{
  "n_layer": 11,
  "d_model": 128,
  "n_experts": 64,
  "experts_per_token": 2,
  "d_expert": 128,
  "d_shared_expert": 128,
  "activation": "gelu",
  "moe_layers": [0, 1, 2, 3, 4, 5, 6, 7, 8, 9, 10],
  "router_score": "sigmoid",
  "normalize_top_k": true,
  "routed_scale": 1.0,
  "balance_loss": 0.000128,
  "balance_bias": true,
  "router_noise": 0.3,
  "shared_expert_gate": true,
  "init_std_router": 0.00669,
  "lr_router": 0.000649,
  "vocab_size": 1359,
  "norm": "layernorm",
  "norm_eps": 1e-05,
  "tie_embeddings": true,
  "optimizer": "muon_variant",
  "lr": 0.00202,
  "beta1": 0.9,
  "grad_clip": 1.0,
  "batch_tokens": 65536,
  "seq_len": 512,
  "train_tokens": 303400000,
  "steps": 4630,
  "dataset": "wikipedia_en"
}
Below are experts of layer 5 (counted from 0) of a mixture-of-experts language model. Rows are named router (the router's row for the expert), up (a neuron's input weights, with its number), down (a neuron's output weights, with its number) and show model dimensions 0-127. Each number is 128 + 24 x the weight over its row's rms, rounded and kept within 0 to 255. Numbers have three digits each.
After each expert's rows: "comes after" lists some tokens at least twice as common just before its tokens as in all text. This comes from a sample of Wikipedia text that the model never trained on. Tokens count by the router's weight.

# expert 1
router:110122121082119076097167138168084133136148140106148140119142125114101183133164116150077101129110122154127148065160130094130119125135103151136110150134116070123077136124128128107163091151098149135084141141154100109133122126127123117161170109118154117124108137117091109132109088154107145127129124106122150141110125116137105142151115141144171107141177141123175168107120158104113138110161
up0:117157100132117132119139122127130124090125151075072142171103110151081164112166172116115151102112156140106161144121146108132125095121111162140107165182113157149111134130160140096155122179150124103104118127085073118101115117127096156130116168110146118115169119167126156110122118128103138117131111129150108149123135139181150150143126123130108121125182138110111133110075113109147145150109
down0:098122166123081153096103118112166152160108123158151152061185138122139150120115079134097107095130092146124109111115134122137100120164154139134145122060122093164108124109142142132124114111138127149136112153140145103166136143122133167139095153096135119131130145102119143100135138125138157117191112104121106142095133151129106119167174115113145140137105129144108108154175112112088148104152
comes after: "==", "-", "\n\n", " (", "===", ".\n\n"

# expert 5
router:114128141087133114114144142140124117109139132101149130110151101134084161138184136172107107130135092165154132073143092142070108116105135136125117153104130123133067124124131091137111122159102145126161115114125119097130124118146114113117159094131148080097123125144162092140092109141117154136174098147113169103136137151153121143155110162127152142133124124121183199129132150099137114091125
up0:126140111099149122117135144097112130074173141095106134140069100100099154130128147120140184129106118110133130147121132113110124142152134153119114140129138159131136131150121113083153126188140118134122130132115075137116121151156105121105152164090159092114129148160111120080157141113140125112084135134154184117122096151133157149136097133143083129109184140131081108157112152096171146133156
down0:138147116118129132105122105144130116209098098114153105090189158153151153081179117117170125065159140127162079153111108105135136103139100102149128095124106109160115142127108160119133151097138140135143100127140162105126150109105113117154095099134125165138136186104134138110118136127127107137151130097098095123122134132161127124135147133119148102116101139133155104148180125106105147110131
comes after: ",", " the", " of", " \"", " in", ":"

# expert 44
router:104120153091116123119148156143146108121144145098167132157167086145132206148177148175089088124129125160139135107137105116099117120139161131136091137121126092134108145104089127108134127124074124149108119100091124096063105123128122105105164089107146101148136145133157121115127121117126136149143139137086162124097166139101153147136144140125136111103130168119152169121137124100146095101119
up0:123110114079125117133148140127128126119118156118107166115129098120096168144157155168115157135160115171138161170148110112141128108118105123089111116112132115137118106148132108041149161167136113100116088117140089129103115153129130121133132117096154132119145134127170138137162127109115091144119143131160149118119097136143147144140111132133107132117158142137090147138131143163187130047071
down0:123167137108137125128122119110138162133142094144179122077163148132138160121097125109149125069166141132141151113140136136162127085128088118179129112098106096184117135126123131162105095077123149116143093113135130135125128157112113112141120159118164158095133143165094135090128098136121145152166140102086131125115160123080129159168118159095126139131149129121143108140156121094086102104137
comes after: " |", "-", "|", ":", ";", " ("

# expert 28
router:101101123111137077105163180164116150105160162113131158152158102104090136168134113144110113100134110130127107110152087099088159114145154149158111119117139145122087150143099074111111094149086128100114108125110071092142104156127150113137167142139143124101125121145153136107111104164113147153123112128108125138087161125115142156143140147171146098103177143116142156121116089133130131117134
up0:115129121137181119139113155151169161113130115149120146162127078137135132138153107120119113072111120170091103109125073102130127131154141151116126111115131118119111143174169098119102100149142104126107154127144119124137112110140111091141143158095148092127160094097140110131158122091153149124131111155190166119136114151103141155137109124188096121122166120169087143129113111087148153100126
down0:137160118129123103120146114133168121174137106193157132110139139091163149094144164123139095124127185116130128127136157162104098097105121134147139097094122169161141151126128132137123114121115095145140140144126109101131124153078116140161090141093154106111114161141101151108111163125107163164152144083106095125091121126146112142152139117074131112135096098134154110169122084113117139083128
comes after: "1", "2", " ", "3", "0", "4"

# expert 31
router:092109101106129089131122126154137123097149132118130176160161093084098148143155133159103114127156099118133111092125107083146158144085153157144082136112139098171107157133093086136109083159124156129144118118130108086112070125123119136123156111130172136130117119150122146089117094146116132177145145155117119134091148159109137139131110150129187150122144140086151153121139123117115116126152
up0:130142121140154126141165108146090111132102128099126135136111097113120148129167126136151145119135122153096144132111104112142153167180128150072095160131097158125131086151157091125142119154150115100134114110128088149105107120165084111130132155107140090081165104141133167126137168128116088113105110149163135146177136134119169142154118120183139118129160132133132105119089090072150137114110
down0:116090160099138127136095118128178140158152112146193068103192170110192086149115144098127119087161131181144109147127123141115106137133126119159138117138137118134123153093113124149115136118091112115135130161122107129156121142078142111153124116074143131110101171094147126146127127103121125165134121088106103121120131151143134102142153122116114113126122157127123142104179122120121142101103
comes after: "S", "A", "C", "T", "E", "R"

# expert 13
router:150108135115138134105159129169109118087174137105123162157149123100122144134139112138105152132127140150113132103145092102113148122124122131162079135117136126148091146119101130102115101155100144099125120101168127106156092166133099093132187124142156119124102114068119129085099114170107180133127115141084118108136185133139145195125124156128157106095142136132124158134125097128106104129156
up0:126150122124145144168120151117155110119116171102075163134142080139121169188149118152133109082140143141131106158128115099125139149133143140077143093130130124158117098159143093085139133159143117116117149114088109146109115116172080168101138137104101104102162125084149118116155162102148152143089115135121153149126152106127166152129136097125118114077127128132111126144133139106172155111106
down0:121112134142168107113122096100134098174184086156188105118160131099167114099126144151128109118141146167145105121133128126143121108103120110149121140108121095149116126092105148153120115084104126158135108137137125122141136167111134109175123145138147136093114168137120110164106133148131153146188155118111116120078141141091159129134118146106121084144078144147121120108164149133081116077113
comes after: "0", "9", "8", "1", "2", "7"